{
  "num_hidden_layers": 9,
  "d_shared_expert": 0,
  "hidden_act": "gelu",
  "routed_scale": 3.27,
  "balance_bias": false,
  "head_dim": 64,
  "norm_place": "pre",
  "rope_theta": 10000.0,
  "qk_norm": false,
  "init_std_o": 0.0112,
  "init_std_up": 0.0474
}
Below are experts of layer 5 (counted from 0) of a mixture-of-experts language model. Rows are named router (the router's row for the expert), up (a neuron's input weights, with its number) and show model dimensions 0-191. Each number is 200 + 30 x the weight over its row's rms, rounded and kept within 0 to 999.
Before each expert's rows: a language model's description of what the expert responds to. This comes from a sample of Wikipedia text that the model never trained on.

# expert 24
It responds to: Syllable pieces inside longer or rare words, often Latin or Romance stems, e.g. con, re, lan in outflank, rim in cybercrime.
router,204,204,231,223,174,186,158,240,219,142,243,180,164,174,199,216,161,181,188,217,164,196,201,154,181,243,199,214,182,213,205,262,163,192,195,184,212,228,198,156,203,207,194,192,190,150,242,194,228,227,172,209,200,182,150,240,197,201,210,127,217,214,216,186,220,177,231,158,190,154,210,159,204,204,232,227,191,144,178,239,229,193,143,205,220,244,203,216,175,153,162,255,244,205,171,150,152,165,191,162,189,175,187,244,192,204,221,225,221,182,243,173,222,147,164,235,212,166,203,172,196,212,231,97,207,206,189,182,172,244,164,213,237,214,208,148,226,155,181,157,198,202,182,178,167,185,162,165,210,174,182,193,189,211,168,166,146,168,192,209,210,216,233,195,235,257,205,198,238,177,169,217,149,128,175,159,224,219,198,211,234,249,228,214,197,144,177,229,222,191,160,209
up4,220,183,241,191,193,213,181,282,192,234,220,160,168,190,154,186,208,212,195,214,204,163,207,138,214,227,162,198,216,193,234,300,192,201,188,212,220,165,204,276,195,166,197,200,222,191,170,197,187,212,254,205,204,192,231,195,258,191,208,204,165,198,211,197,126,213,246,220,151,198,225,187,183,170,221,176,216,171,189,238,189,200,185,198,148,226,155,257,212,173,183,191,190,170,188,207,192,201,177,139,160,144,191,195,210,171,175,199,185,192,221,192,257,177,222,191,210,222,181,202,227,217,213,212,144,233,244,215,202,224,155,163,191,236,176,243,180,156,128,190,224,229,176,200,243,183,180,171,205,267,196,220,174,203,214,214,187,152,127,223,212,199,220,205,241,236,187,192,232,189,196,231,222,229,205,194,223,267,250,168,196,175,158,243,198,211,176,172,263,178,260,227
up5,162,201,257,158,248,278,122,162,212,161,172,195,177,142,239,151,207,148,207,160,193,205,210,233,175,231,219,208,191,199,252,114,183,178,127,182,201,221,215,162,200,157,150,239,242,215,214,228,191,191,183,205,211,187,204,206,183,197,191,172,218,210,160,138,133,209,226,209,177,189,205,214,217,188,205,248,188,251,216,213,190,207,256,227,194,252,214,208,202,206,193,225,184,191,212,192,257,212,178,234,200,197,212,174,190,182,145,143,199,231,253,199,223,224,239,239,145,169,205,201,163,186,181,220,200,210,208,177,186,185,233,240,231,198,207,210,211,220,180,221,217,178,191,202,176,192,198,240,158,243,282,215,246,185,203,160,187,235,248,232,198,179,193,179,194,210,226,184,252,151,182,171,204,214,176,230,182,197,172,132,218,205,184,194,183,206,204,158,187,185,228,239
up6,161,192,179,224,207,170,148,171,192,194,168,234,181,191,204,207,236,227,197,205,200,261,230,241,168,158,241,218,237,199,212,197,179,201,205,165,174,203,220,176,184,179,170,220,216,213,197,188,150,166,225,186,142,167,184,210,213,201,180,200,259,231,251,175,183,205,223,165,247,213,211,225,196,174,250,199,167,243,181,197,283,200,181,198,192,237,203,247,192,191,257,146,207,241,227,196,236,196,220,163,199,188,184,220,201,178,175,213,198,196,204,205,203,231,205,268,206,207,194,223,180,235,184,215,242,201,182,240,207,226,224,269,175,228,215,270,177,181,125,215,192,253,189,227,274,178,239,157,177,223,283,227,197,244,189,176,224,199,185,214,164,202,193,233,172,209,223,280,239,226,173,193,173,223,172,223,180,207,186,228,156,201,192,223,216,240,261,189,271,225,194,214

# expert 5
It responds to: Word-internal hyphens in compounds like line-up, make-up, coming-of-age, plus auxiliary verbs was, is, were, been, became after subjects.
router,94,209,228,241,169,242,182,265,226,160,217,170,234,194,173,184,163,183,237,231,187,199,181,194,188,244,200,210,174,248,244,225,169,209,226,167,217,255,155,166,233,195,197,201,205,195,239,229,250,182,231,176,225,203,157,256,219,170,196,177,235,201,211,180,236,170,220,157,172,176,219,181,221,186,196,185,167,161,170,171,209,206,178,203,188,214,209,209,260,212,181,227,240,172,167,151,151,194,185,214,183,147,197,206,153,188,172,148,221,184,243,177,233,165,175,168,179,133,216,204,165,201,170,97,221,209,171,177,155,217,159,228,241,224,241,162,214,200,208,164,225,269,206,153,193,192,221,196,211,214,215,213,218,193,192,172,200,218,203,217,210,191,233,131,194,248,177,195,238,155,187,198,188,185,165,172,232,208,237,174,239,216,205,201,232,196,205,202,223,221,218,225
up1,186,193,169,232,201,156,193,202,186,161,228,163,267,238,147,196,209,190,230,219,190,205,237,196,196,231,217,190,192,172,185,207,192,224,259,227,150,230,193,191,242,193,170,188,230,219,132,275,246,244,173,227,225,189,139,241,214,192,248,133,296,260,209,212,271,181,237,173,184,188,231,186,161,179,217,229,161,181,208,189,201,167,233,193,219,218,170,201,177,180,165,202,195,184,233,206,136,175,192,198,231,158,219,199,198,194,199,236,203,157,167,223,176,148,204,211,224,208,240,161,182,163,209,144,249,191,214,171,212,208,181,125,229,137,243,204,196,190,201,171,228,196,176,177,173,208,211,182,208,181,173,125,215,212,157,192,217,196,210,229,190,137,210,155,202,192,184,209,230,158,210,159,226,180,194,214,176,203,188,206,193,230,227,185,183,229,164,219,224,186,191,191
up2,173,204,216,152,143,186,147,206,203,217,207,176,195,203,166,221,169,165,190,215,150,212,188,196,157,245,185,174,206,197,215,208,206,195,208,163,218,192,154,187,212,196,173,164,213,198,186,265,206,205,184,168,193,156,140,219,148,189,142,180,217,194,203,175,194,227,146,189,215,194,234,166,158,179,191,244,202,219,216,194,265,246,233,245,230,216,220,196,175,229,226,145,208,160,126,190,217,180,179,136,180,217,205,180,205,153,187,175,168,205,220,290,174,215,171,226,203,218,197,245,186,185,175,239,188,186,175,190,168,175,239,221,216,208,179,198,183,235,180,181,204,178,218,172,170,200,198,204,243,202,180,273,213,225,184,169,198,195,172,169,207,160,263,204,183,218,218,172,184,171,188,187,162,182,174,190,188,188,223,155,163,197,204,231,191,101,92,230,177,164,229,216
up3,219,195,217,197,232,171,198,208,168,203,244,214,178,270,171,209,207,214,208,240,213,231,205,234,243,158,272,241,186,219,213,189,196,185,190,210,175,243,164,206,264,178,202,189,182,214,132,190,176,236,221,197,198,194,211,227,237,199,196,178,206,187,213,162,174,186,225,193,233,210,197,212,170,203,205,204,164,181,216,207,135,179,154,179,195,216,117,176,241,192,187,159,205,203,173,200,188,180,177,143,166,180,229,280,213,229,223,235,207,193,177,204,196,212,202,175,134,144,224,205,169,139,190,160,167,226,203,185,233,263,170,220,122,158,175,236,160,210,180,228,216,262,199,235,226,155,227,189,175,224,170,179,174,203,210,201,194,220,208,235,208,198,212,178,168,218,251,194,204,205,189,254,219,219,252,235,242,227,201,224,201,148,182,225,139,213,217,211,282,234,168,190

# expert 26
It responds to: War after World, League in club names, and sentence-opening prepositions like In, After, For, As in sports and military biographies.
router,222,220,229,182,181,177,190,188,260,157,213,172,190,221,172,202,151,165,203,210,165,218,211,150,230,239,252,242,174,233,227,222,172,174,202,175,228,240,175,183,214,211,159,173,177,182,221,210,247,132,188,205,231,201,196,201,195,190,167,187,180,158,207,154,234,198,223,151,168,129,218,173,222,169,176,183,224,141,197,223,234,192,120,204,210,232,168,200,222,181,183,217,257,159,172,143,139,221,187,199,168,182,198,183,204,227,169,176,206,146,235,177,212,158,169,213,196,204,202,205,191,231,187,127,212,210,159,206,133,191,163,231,209,196,218,144,215,179,210,185,221,205,151,180,168,169,199,197,196,196,167,209,195,246,185,199,205,158,185,239,261,198,206,160,179,229,138,214,221,194,162,204,142,150,173,174,199,172,221,197,213,200,202,268,189,138,156,182,206,216,170,233
up1,219,241,193,253,207,216,226,225,227,229,225,226,203,188,169,253,195,208,229,212,160,206,198,208,241,171,231,235,185,189,247,218,153,157,147,200,202,223,119,203,191,178,191,164,117,209,216,207,222,206,211,184,257,205,207,181,175,157,191,205,179,225,213,202,171,206,191,197,201,199,240,194,263,209,225,209,193,182,252,246,216,190,164,229,199,177,189,226,244,234,154,189,198,267,133,213,176,164,218,222,244,247,179,200,200,194,206,216,241,192,191,188,239,157,219,177,164,235,210,171,195,180,201,170,148,179,211,222,208,229,204,201,254,148,195,184,259,174,157,159,249,197,244,170,185,244,169,162,197,171,138,178,172,256,131,191,184,206,190,228,267,206,215,179,281,207,177,212,223,222,203,205,237,181,240,211,192,191,230,196,242,216,182,215,179,166,235,225,192,179,189,213
up2,142,185,173,180,125,203,179,169,236,221,185,159,158,220,198,196,169,168,245,233,198,210,208,201,237,181,242,166,180,210,184,219,253,239,176,149,212,224,240,203,174,277,187,208,168,249,215,205,208,127,183,162,209,184,214,148,220,210,188,231,179,182,183,120,195,187,249,170,198,166,156,239,222,212,206,209,281,176,192,224,253,169,204,181,199,177,209,205,208,266,152,190,210,201,182,174,194,221,225,144,214,231,212,187,203,200,200,214,166,193,209,205,182,174,192,205,255,197,212,186,243,193,222,180,197,195,119,225,146,200,241,192,216,223,207,212,175,213,140,191,208,229,208,193,230,215,177,263,210,218,206,205,274,193,209,211,202,198,175,232,206,254,184,186,180,191,171,123,200,150,163,214,203,211,140,196,209,183,193,152,214,214,221,202,238,202,142,212,201,184,177,234
up3,135,217,198,216,221,151,239,222,281,207,211,172,230,288,180,186,230,196,197,209,163,210,222,220,196,261,223,190,218,237,210,270,216,120,173,183,188,235,159,149,273,190,185,183,200,246,196,229,222,227,189,216,209,205,226,181,205,191,174,210,172,222,152,154,170,192,219,188,229,164,215,211,205,151,205,172,224,190,189,237,214,222,165,248,236,210,197,264,157,160,175,210,196,195,201,205,269,225,178,203,190,209,190,192,201,243,229,183,181,169,179,171,224,235,208,175,204,244,175,203,250,192,193,199,236,170,215,222,195,158,176,215,217,254,192,180,216,183,196,193,175,224,231,189,184,150,206,138,167,233,214,190,145,161,237,164,195,185,240,211,200,214,175,175,230,242,157,205,252,195,167,191,222,248,213,182,244,194,169,201,240,147,185,208,254,215,204,197,222,231,199,239

# expert 63
It responds to: Place and institution names after colons or pipes in infoboxes and tables, such as "Headquarters: Cincinnati", "Washington, D.C.", New, University, ENG.
router,175,253,226,232,175,222,169,201,238,228,176,194,220,218,194,211,223,166,225,225,171,187,188,178,216,203,228,225,155,248,236,243,186,131,228,155,193,241,173,168,221,160,186,209,188,186,238,219,210,186,208,134,252,197,210,224,262,188,160,196,218,204,237,175,227,187,217,131,177,167,225,211,246,175,221,215,210,175,202,225,199,206,132,239,244,231,195,214,207,201,179,192,294,159,195,160,193,171,191,182,191,170,181,249,186,197,223,160,221,176,218,231,232,171,199,230,154,177,189,169,150,206,176,132,214,178,176,215,175,202,215,204,228,193,270,179,175,161,198,157,253,242,187,167,207,183,155,160,190,190,204,180,223,210,194,164,186,165,166,201,254,194,232,164,208,257,213,218,222,167,156,231,178,116,195,192,226,218,240,150,236,222,214,221,216,194,201,213,210,211,191,225
up2,207,239,247,188,167,242,237,187,223,244,171,220,266,243,215,205,209,204,212,202,228,181,195,200,165,188,220,163,196,220,211,177,208,158,202,255,261,205,211,200,215,188,181,176,177,217,233,185,198,176,211,189,223,247,183,228,116,192,151,224,223,168,244,214,211,226,211,217,227,196,221,177,211,125,254,160,186,178,220,246,166,202,155,207,200,203,188,257,248,198,210,191,201,204,197,193,179,220,205,196,212,192,213,216,195,167,251,181,273,153,210,269,257,194,181,247,165,207,201,197,206,170,136,209,154,243,214,190,161,169,212,167,224,145,204,201,182,155,227,174,195,222,189,150,192,191,154,191,182,192,115,216,251,257,231,194,175,184,202,234,231,187,209,175,181,183,179,245,214,136,196,175,203,174,166,213,212,204,209,171,184,237,193,197,182,231,175,221,182,272,247,190
up3,197,139,228,155,196,273,237,188,178,194,167,151,199,235,254,209,214,227,203,243,268,211,229,217,169,227,199,171,177,254,166,174,187,262,205,222,200,211,246,236,173,199,233,259,216,197,168,204,181,238,246,238,168,206,154,168,145,196,216,225,231,195,161,164,261,190,186,175,248,211,186,175,149,201,215,219,220,168,161,230,171,235,196,127,194,197,252,196,196,170,223,188,182,206,239,197,213,216,225,220,206,214,183,202,181,189,196,268,178,230,192,181,192,272,177,211,231,207,204,201,294,251,215,228,210,225,185,201,212,174,197,192,215,228,181,215,236,153,204,181,224,184,217,213,191,196,227,236,185,208,238,198,188,135,214,230,201,253,222,160,138,188,216,203,140,198,210,208,226,197,229,177,203,167,171,205,211,182,226,230,177,177,195,184,179,254,186,186,156,209,241,185
up4,216,207,182,167,169,174,149,193,207,207,205,195,280,224,214,205,208,192,157,181,182,168,233,186,212,208,208,220,268,232,212,218,223,146,195,234,230,193,178,180,207,223,222,166,142,223,252,204,183,191,251,188,217,186,177,211,185,205,140,130,186,197,244,218,182,211,188,214,218,171,203,194,224,185,238,191,183,227,260,224,206,224,127,183,193,240,202,206,242,232,204,214,299,185,184,179,192,180,148,167,185,190,230,213,183,192,233,185,199,150,201,161,249,214,186,213,201,163,213,228,212,160,193,120,222,219,176,223,188,190,207,218,199,141,216,164,188,219,226,219,175,224,198,169,182,239,215,160,197,204,199,205,201,260,183,224,164,194,260,228,252,208,196,148,204,228,183,255,184,221,205,177,197,241,227,187,280,174,233,228,220,187,165,197,177,210,215,170,176,206,185,296

# expert 32
It responds to: Of after counts and quantifiers such as five of, one of, most of, plus number words, years and United States.
router,177,232,203,228,171,228,203,174,254,185,222,186,192,207,218,219,210,217,218,213,182,225,196,156,246,230,238,220,156,241,247,180,168,120,230,170,204,275,176,149,246,183,169,178,201,186,197,180,201,160,221,141,267,203,159,168,238,198,185,175,235,221,228,202,216,190,253,151,178,178,230,187,241,202,222,196,204,186,200,182,229,217,139,237,170,238,214,246,204,197,174,248,247,213,176,159,204,146,179,148,161,190,138,244,185,136,184,170,186,202,251,222,223,206,229,210,195,193,203,205,176,219,177,174,224,207,205,166,206,206,146,237,201,194,183,127,180,202,197,180,217,222,185,178,200,163,182,190,186,194,206,133,219,215,167,160,163,182,132,204,255,192,230,144,229,221,208,211,248,201,157,178,176,221,167,202,232,249,220,167,222,191,207,184,226,204,203,194,235,211,213,216
up0,211,185,183,183,213,249,169,176,196,245,184,191,225,214,237,228,196,141,216,174,159,184,202,205,190,195,186,299,192,207,226,185,226,183,228,175,173,171,193,193,121,207,184,162,164,232,165,197,191,164,176,160,232,185,215,204,249,192,200,220,156,203,189,190,203,231,166,175,193,183,238,142,163,196,152,225,196,179,148,213,197,204,157,208,195,153,199,161,163,232,176,171,198,220,164,202,244,211,216,190,235,213,176,228,238,147,174,171,215,204,214,242,235,198,151,207,212,278,194,141,160,204,170,211,206,192,170,209,214,193,194,267,205,195,165,175,205,149,247,235,213,169,148,235,219,232,203,180,215,192,172,219,210,193,215,232,216,228,174,207,211,214,185,245,257,210,207,199,182,236,202,209,176,204,166,196,183,186,294,235,183,212,158,225,234,212,218,259,158,129,221,255
up1,152,167,209,229,217,208,168,216,207,194,233,189,270,153,208,161,152,194,187,182,209,211,195,165,194,192,255,273,169,280,202,201,195,138,217,218,198,268,238,198,238,211,178,214,178,205,230,173,191,199,180,175,202,178,201,161,184,135,212,230,202,199,203,148,253,192,211,179,220,191,208,143,193,187,199,219,188,157,178,176,211,207,199,202,215,278,218,162,194,157,217,228,187,174,171,198,156,209,237,166,112,213,188,151,213,198,204,199,188,227,193,225,165,244,201,238,190,182,165,220,169,218,215,215,194,159,228,193,220,139,177,200,203,230,203,193,179,194,178,169,210,230,187,185,168,229,237,202,234,158,231,299,208,197,221,185,104,181,193,214,219,202,243,145,160,222,174,178,192,178,198,229,155,193,180,197,187,192,202,139,220,187,171,205,201,232,200,165,229,215,218,240
up2,229,251,220,215,212,247,236,201,235,207,238,190,204,181,241,174,175,218,200,258,211,185,158,200,188,153,196,222,214,253,199,187,185,232,210,162,198,235,237,183,193,168,189,202,104,210,242,189,176,204,220,196,214,233,194,216,193,160,170,117,220,176,127,197,202,145,181,216,208,190,236,182,218,154,180,247,182,185,192,205,185,214,165,240,206,214,227,166,197,276,177,219,215,183,168,213,186,206,196,156,225,212,192,231,197,202,187,211,169,199,209,208,223,155,189,241,199,211,217,182,181,215,218,222,286,232,183,249,181,176,107,196,228,181,192,156,245,187,213,197,201,187,196,171,149,206,171,209,244,129,206,160,171,262,179,179,221,189,217,244,209,131,234,191,241,178,181,197,240,208,251,199,183,174,186,228,189,189,183,237,187,195,193,236,243,217,211,217,235,145,220,227

# expert 39
It responds to: Commas, parentheses, semicolons and colons ending a title or item in bibliographies, discographies and tables, such as "Problems, Palgrave".
router,149,256,242,233,162,251,132,233,253,203,232,127,193,259,218,213,206,182,228,233,162,175,174,184,197,202,239,230,151,247,237,231,212,184,243,170,234,251,189,174,226,199,176,235,185,192,223,228,259,185,231,176,263,200,180,230,240,199,156,168,217,220,255,149,259,194,204,196,182,181,221,175,204,192,214,219,185,184,183,183,220,228,198,249,195,225,198,216,227,192,209,219,290,180,181,139,150,184,157,171,173,186,160,220,182,175,194,158,175,199,253,196,227,179,205,237,182,189,190,148,191,220,174,176,241,207,175,194,152,203,180,212,242,217,237,184,194,189,163,192,232,221,193,161,192,201,179,181,151,206,224,134,232,195,163,181,171,164,168,191,212,195,217,178,221,235,190,201,240,180,189,197,170,174,216,195,234,242,248,182,252,219,194,211,236,195,235,202,210,200,199,225
up0,227,205,204,242,222,214,244,197,186,197,188,221,201,229,165,232,265,204,134,215,183,202,133,183,174,208,186,165,168,226,202,175,198,199,167,187,227,246,172,240,172,164,165,215,179,176,161,267,286,177,194,206,164,174,153,198,239,170,206,177,243,251,198,212,196,208,218,233,159,195,202,203,208,153,262,241,206,213,205,221,176,188,218,278,172,173,170,202,204,183,202,185,245,196,209,202,212,162,183,224,203,146,160,166,156,157,191,197,174,147,216,185,222,225,165,194,219,232,232,164,213,143,199,211,200,163,209,173,206,225,164,251,194,154,182,228,214,205,233,192,222,232,205,181,228,187,184,212,167,199,172,175,242,226,228,229,194,175,241,163,215,150,186,202,166,181,161,231,206,203,204,210,261,193,189,200,251,125,183,214,186,163,228,231,197,246,228,217,184,127,237,221
up1,184,230,210,216,190,226,201,156,246,196,249,213,151,136,202,176,196,211,227,184,238,226,182,192,233,217,192,223,163,195,204,202,179,173,225,191,198,211,190,204,154,99,201,227,176,196,179,188,212,237,179,232,200,163,198,248,221,159,214,225,170,205,238,217,231,195,177,197,135,153,220,223,275,201,187,215,206,223,165,209,165,212,195,177,188,231,212,238,222,161,189,211,202,129,144,199,198,182,153,191,171,201,155,152,164,188,262,169,202,175,175,243,156,156,197,210,192,187,209,191,245,245,207,183,224,138,198,287,219,192,175,184,206,251,187,190,166,147,229,188,197,231,246,107,190,217,208,166,165,208,217,156,220,209,178,220,198,198,169,173,212,181,219,236,197,201,231,203,184,202,205,201,179,222,187,206,176,208,211,179,199,280,226,178,242,192,215,238,245,173,158,164
up2,171,180,187,200,183,216,200,167,133,146,171,197,123,192,178,216,232,166,195,234,192,213,186,159,201,189,211,179,130,199,201,198,165,182,214,166,153,208,198,194,128,184,158,146,195,243,181,195,235,204,197,221,196,199,143,217,201,180,226,186,222,205,151,183,222,193,220,224,181,183,224,157,180,158,158,165,184,192,197,245,189,214,226,199,179,212,233,200,210,228,234,165,199,243,193,210,158,217,153,278,126,180,184,158,172,235,179,203,203,227,224,178,133,233,233,189,148,224,159,220,179,219,215,212,170,178,234,203,222,177,204,230,235,233,164,199,195,167,165,194,210,205,187,207,275,202,236,136,195,178,241,144,257,177,185,176,173,214,218,162,154,246,189,170,177,238,237,198,215,206,159,211,248,199,205,209,199,223,210,154,188,251,214,161,226,205,193,158,235,214,245,214

# expert 13
It responds to: First pieces of proper names starting a line, heading or phrase, such as George, Harry, J(ussiê), Har(am), Ke(dar).
router,182,227,258,249,170,224,162,221,258,223,251,184,249,241,175,228,194,193,207,221,202,199,182,169,241,211,250,217,204,210,220,214,206,158,208,169,191,215,187,199,230,151,182,198,171,178,210,224,194,165,208,135,242,187,157,197,239,199,168,179,204,227,216,173,212,174,224,128,170,188,235,187,228,151,227,229,194,129,210,226,213,213,117,214,177,231,180,225,231,161,157,235,264,146,198,181,192,165,168,181,182,196,176,211,157,166,215,181,215,189,237,217,230,176,211,225,196,178,175,177,190,215,198,124,228,189,162,217,200,251,188,236,234,179,263,167,193,193,166,201,234,244,189,153,181,205,141,172,187,206,185,176,213,218,185,172,179,163,194,212,232,212,218,160,200,270,207,222,218,167,161,217,166,141,167,220,225,196,228,196,243,233,218,200,206,168,188,218,209,220,148,244
up2,160,216,226,157,235,199,216,242,250,179,173,205,216,159,189,213,189,162,212,186,185,234,183,206,189,224,212,213,208,166,186,228,142,208,184,248,192,218,223,232,213,210,184,156,235,204,201,251,192,249,262,186,212,178,174,187,239,152,218,153,208,268,194,246,188,234,142,224,205,232,218,202,203,193,231,233,184,178,230,207,206,269,232,200,218,172,201,221,207,173,273,136,169,187,183,196,212,142,216,148,211,171,201,206,201,237,193,197,250,160,217,230,203,192,201,236,167,195,165,215,169,193,210,278,200,143,181,159,182,191,195,254,179,169,204,205,150,208,194,193,195,247,181,225,200,146,185,212,227,219,195,246,230,161,158,151,140,141,143,170,203,206,206,164,224,195,169,175,197,171,214,177,200,178,159,208,186,211,211,183,195,163,268,184,254,144,216,237,210,203,182,209
up3,178,157,232,196,182,155,169,216,248,195,245,185,249,250,199,191,198,254,179,185,178,182,194,197,265,178,199,214,170,228,223,263,213,145,257,188,264,184,204,177,217,173,168,216,189,253,153,216,189,149,175,142,233,166,185,199,231,186,193,183,203,183,218,180,217,197,213,192,166,231,239,164,186,158,219,176,233,179,197,180,243,217,218,201,182,287,205,173,233,186,210,185,240,169,201,198,223,182,120,172,180,196,236,200,182,132,226,169,216,213,229,245,213,210,227,195,193,167,182,189,216,243,162,169,203,217,188,219,180,236,268,212,214,215,209,191,174,191,267,166,223,237,197,138,198,209,182,200,165,224,194,226,222,205,191,197,160,114,228,183,216,192,270,172,166,237,183,183,220,184,212,202,160,196,177,212,199,201,202,149,218,166,240,198,189,240,189,192,178,216,249,238
up4,226,202,135,232,156,183,130,225,194,180,245,195,205,164,268,200,229,165,190,242,205,246,164,160,139,197,195,202,164,204,188,223,173,262,182,176,208,208,172,224,213,217,212,141,203,189,230,142,193,167,166,259,137,160,196,227,186,222,234,246,218,204,175,199,198,211,235,167,202,232,185,167,170,180,180,189,205,184,142,170,202,217,206,206,182,193,170,194,180,276,167,179,183,193,171,177,230,211,186,256,187,167,172,162,201,189,221,174,198,177,215,195,241,206,143,153,225,213,202,228,185,188,214,186,252,185,172,179,185,168,190,188,238,239,199,240,183,190,168,196,221,208,192,222,162,250,171,194,190,145,250,204,167,241,205,168,213,242,219,242,199,195,169,187,270,234,169,208,223,240,158,176,187,220,227,172,232,236,211,246,176,239,127,228,245,196,212,184,224,218,193,203

# expert 31
It responds to: Prefixes and inner syllables of longer words and names, such as re, con, pro, pre, and pieces like "go" in heterozygous.
router,209,204,244,208,162,181,158,228,237,158,243,153,197,197,189,199,158,159,215,249,152,206,213,167,203,223,227,223,217,220,227,257,183,202,193,178,170,210,207,143,226,209,183,211,168,172,239,183,246,195,191,230,200,186,177,217,216,202,220,157,211,215,211,190,225,186,238,168,162,138,210,178,216,169,214,185,176,132,166,240,237,247,155,233,225,239,179,183,214,170,172,254,236,204,184,112,161,185,201,184,186,193,182,226,195,222,171,193,198,164,258,196,212,179,159,215,175,187,191,194,194,200,206,104,226,235,150,161,158,202,166,211,243,200,221,140,191,148,189,196,219,216,209,174,148,198,169,146,182,189,174,167,194,208,156,188,168,196,198,227,211,199,221,187,245,271,192,219,235,192,166,207,158,114,172,172,196,218,247,223,233,235,195,198,211,174,181,182,207,204,166,210
up4,236,208,214,233,168,181,129,158,182,165,226,197,159,253,133,220,129,155,191,213,149,230,163,219,188,210,195,241,228,153,238,189,213,181,238,158,215,245,159,207,252,193,218,178,219,225,203,182,208,145,203,194,176,202,201,230,194,212,175,214,225,243,219,188,179,187,178,191,199,174,201,228,202,191,269,178,186,193,204,195,214,203,135,178,186,216,187,219,238,179,248,193,204,242,161,207,216,198,178,231,200,202,180,204,203,203,170,168,219,184,184,187,198,204,204,203,195,203,194,135,200,163,240,227,182,182,240,276,226,142,211,234,246,129,219,188,203,192,218,194,237,174,211,193,229,145,268,234,154,150,178,173,178,255,170,181,243,236,206,257,212,155,159,190,250,174,190,209,240,226,162,188,191,189,150,188,253,175,215,185,209,161,215,225,186,206,189,214,213,190,153,160
up5,215,171,240,264,176,223,220,185,244,245,233,258,233,182,130,186,169,255,196,204,208,187,186,180,293,211,293,263,178,178,226,164,176,194,204,237,207,195,226,205,212,152,194,201,199,215,232,199,229,200,251,149,226,189,190,174,195,194,131,178,224,199,224,190,205,215,245,201,155,213,222,159,209,206,194,203,227,126,183,228,202,210,137,172,166,241,203,225,234,179,185,253,194,234,218,198,227,174,256,217,183,214,208,220,161,153,257,209,181,239,241,229,195,227,246,176,210,180,219,208,193,191,217,247,169,190,201,190,197,175,204,207,163,199,218,218,212,192,232,253,195,227,189,174,187,172,216,227,186,168,220,202,160,206,151,155,214,166,209,172,214,168,277,190,180,232,160,231,196,179,200,205,199,193,141,208,181,179,162,175,195,162,197,176,205,219,206,223,144,203,222,227
up6,205,237,202,186,206,228,142,253,207,169,224,178,222,195,203,180,141,183,215,217,178,192,236,182,216,212,235,240,198,196,206,257,122,210,220,222,185,184,267,205,154,185,220,213,199,177,212,187,247,186,184,205,217,211,168,187,221,179,254,191,173,191,182,216,201,136,240,240,194,162,213,126,282,238,238,196,154,179,218,195,202,141,181,214,174,197,213,170,181,166,182,266,211,180,201,202,251,191,151,198,194,194,148,215,203,214,227,185,250,149,191,146,222,163,193,220,201,152,157,222,179,227,200,199,198,220,204,164,219,229,215,217,234,212,184,201,235,218,263,166,163,195,151,226,204,132,183,230,167,240,145,164,192,217,253,253,235,183,217,206,219,187,213,248,175,203,219,234,211,239,173,198,172,151,212,238,184,250,221,171,182,197,234,201,198,171,208,209,207,162,172,188

# expert 35
It responds to: Punctuation right after a Latin binomial or proper name, such as the parenthesis before an authority (Hampson, 1852), commas, pipes.
router,171,248,239,217,144,237,154,231,251,210,228,140,217,259,207,197,220,168,213,209,162,195,204,176,217,219,233,235,168,238,222,261,216,163,246,195,205,227,186,155,212,192,190,208,188,191,204,217,229,155,212,228,222,214,216,232,206,183,168,183,218,240,240,163,227,192,209,160,153,152,218,190,199,172,219,209,189,190,179,206,224,253,180,246,204,212,221,201,252,178,198,200,292,145,194,155,150,196,169,161,195,168,174,217,165,162,226,157,188,183,248,210,231,153,213,229,157,165,183,154,171,222,148,140,239,213,163,189,171,189,186,225,242,217,240,177,185,160,211,189,251,218,206,167,192,209,174,200,180,202,206,169,222,199,201,189,155,167,184,210,207,203,227,168,177,256,167,219,234,187,174,194,158,134,206,192,211,238,278,162,244,231,235,207,217,195,200,200,197,198,205,231
up0,170,233,275,219,171,238,166,200,185,173,223,165,122,214,201,181,218,214,241,204,225,195,222,142,158,208,196,177,214,216,225,223,169,159,247,189,176,198,236,203,173,169,208,202,230,193,236,179,196,182,187,189,252,196,234,235,210,221,173,152,193,190,197,155,197,169,192,155,172,149,188,174,208,220,210,209,211,213,234,191,168,219,168,260,208,203,182,195,187,213,230,194,215,148,178,181,196,211,205,131,210,244,161,224,243,212,194,222,170,215,241,149,176,182,235,202,195,233,130,144,251,206,162,182,179,234,225,194,186,175,205,176,200,215,189,230,253,126,229,219,202,207,183,185,161,248,242,202,190,188,259,277,164,176,238,240,217,227,173,223,245,244,209,185,183,153,221,214,173,185,217,180,183,190,229,173,219,214,206,174,206,206,214,158,178,237,267,196,143,197,257,180
up1,208,178,233,148,161,176,200,219,213,192,174,215,213,204,224,207,163,240,121,192,140,185,168,212,197,193,164,236,239,191,206,202,164,215,170,169,227,223,216,190,212,137,138,220,176,205,163,225,180,242,227,130,205,160,240,205,193,188,202,144,218,156,208,187,173,204,193,200,196,160,265,193,226,176,202,244,187,195,228,189,191,188,226,178,182,260,195,183,247,208,253,213,205,194,206,195,191,189,236,147,211,239,225,208,200,181,209,201,199,218,185,240,213,201,217,208,235,222,139,185,205,195,193,218,132,229,240,203,154,265,212,271,190,185,176,167,189,208,188,163,167,219,215,183,126,177,203,159,201,250,162,199,220,237,130,111,223,159,249,186,207,183,212,190,200,189,197,176,207,120,194,190,226,202,207,250,168,188,204,174,187,221,184,211,204,221,243,187,210,217,253,215
up2,256,190,179,145,212,144,164,196,202,171,169,168,201,174,256,219,179,154,189,213,225,186,180,207,202,208,242,243,176,207,231,250,159,200,246,179,189,179,259,249,183,201,226,184,223,205,198,181,194,216,205,197,180,229,236,232,159,182,144,228,219,183,226,202,216,147,221,199,222,153,249,123,171,199,209,182,188,183,191,197,162,179,126,222,221,173,207,199,244,203,225,141,209,186,230,167,160,246,232,180,183,222,221,234,282,189,206,229,212,154,171,203,227,190,208,240,150,215,162,160,157,161,180,172,222,165,151,213,180,144,184,180,192,244,202,172,204,185,193,194,241,207,186,212,194,210,155,237,170,176,243,230,211,134,248,197,183,204,175,223,220,225,208,193,166,210,241,235,210,214,215,249,242,172,202,164,239,253,230,169,229,208,187,189,232,206,156,194,170,204,218,174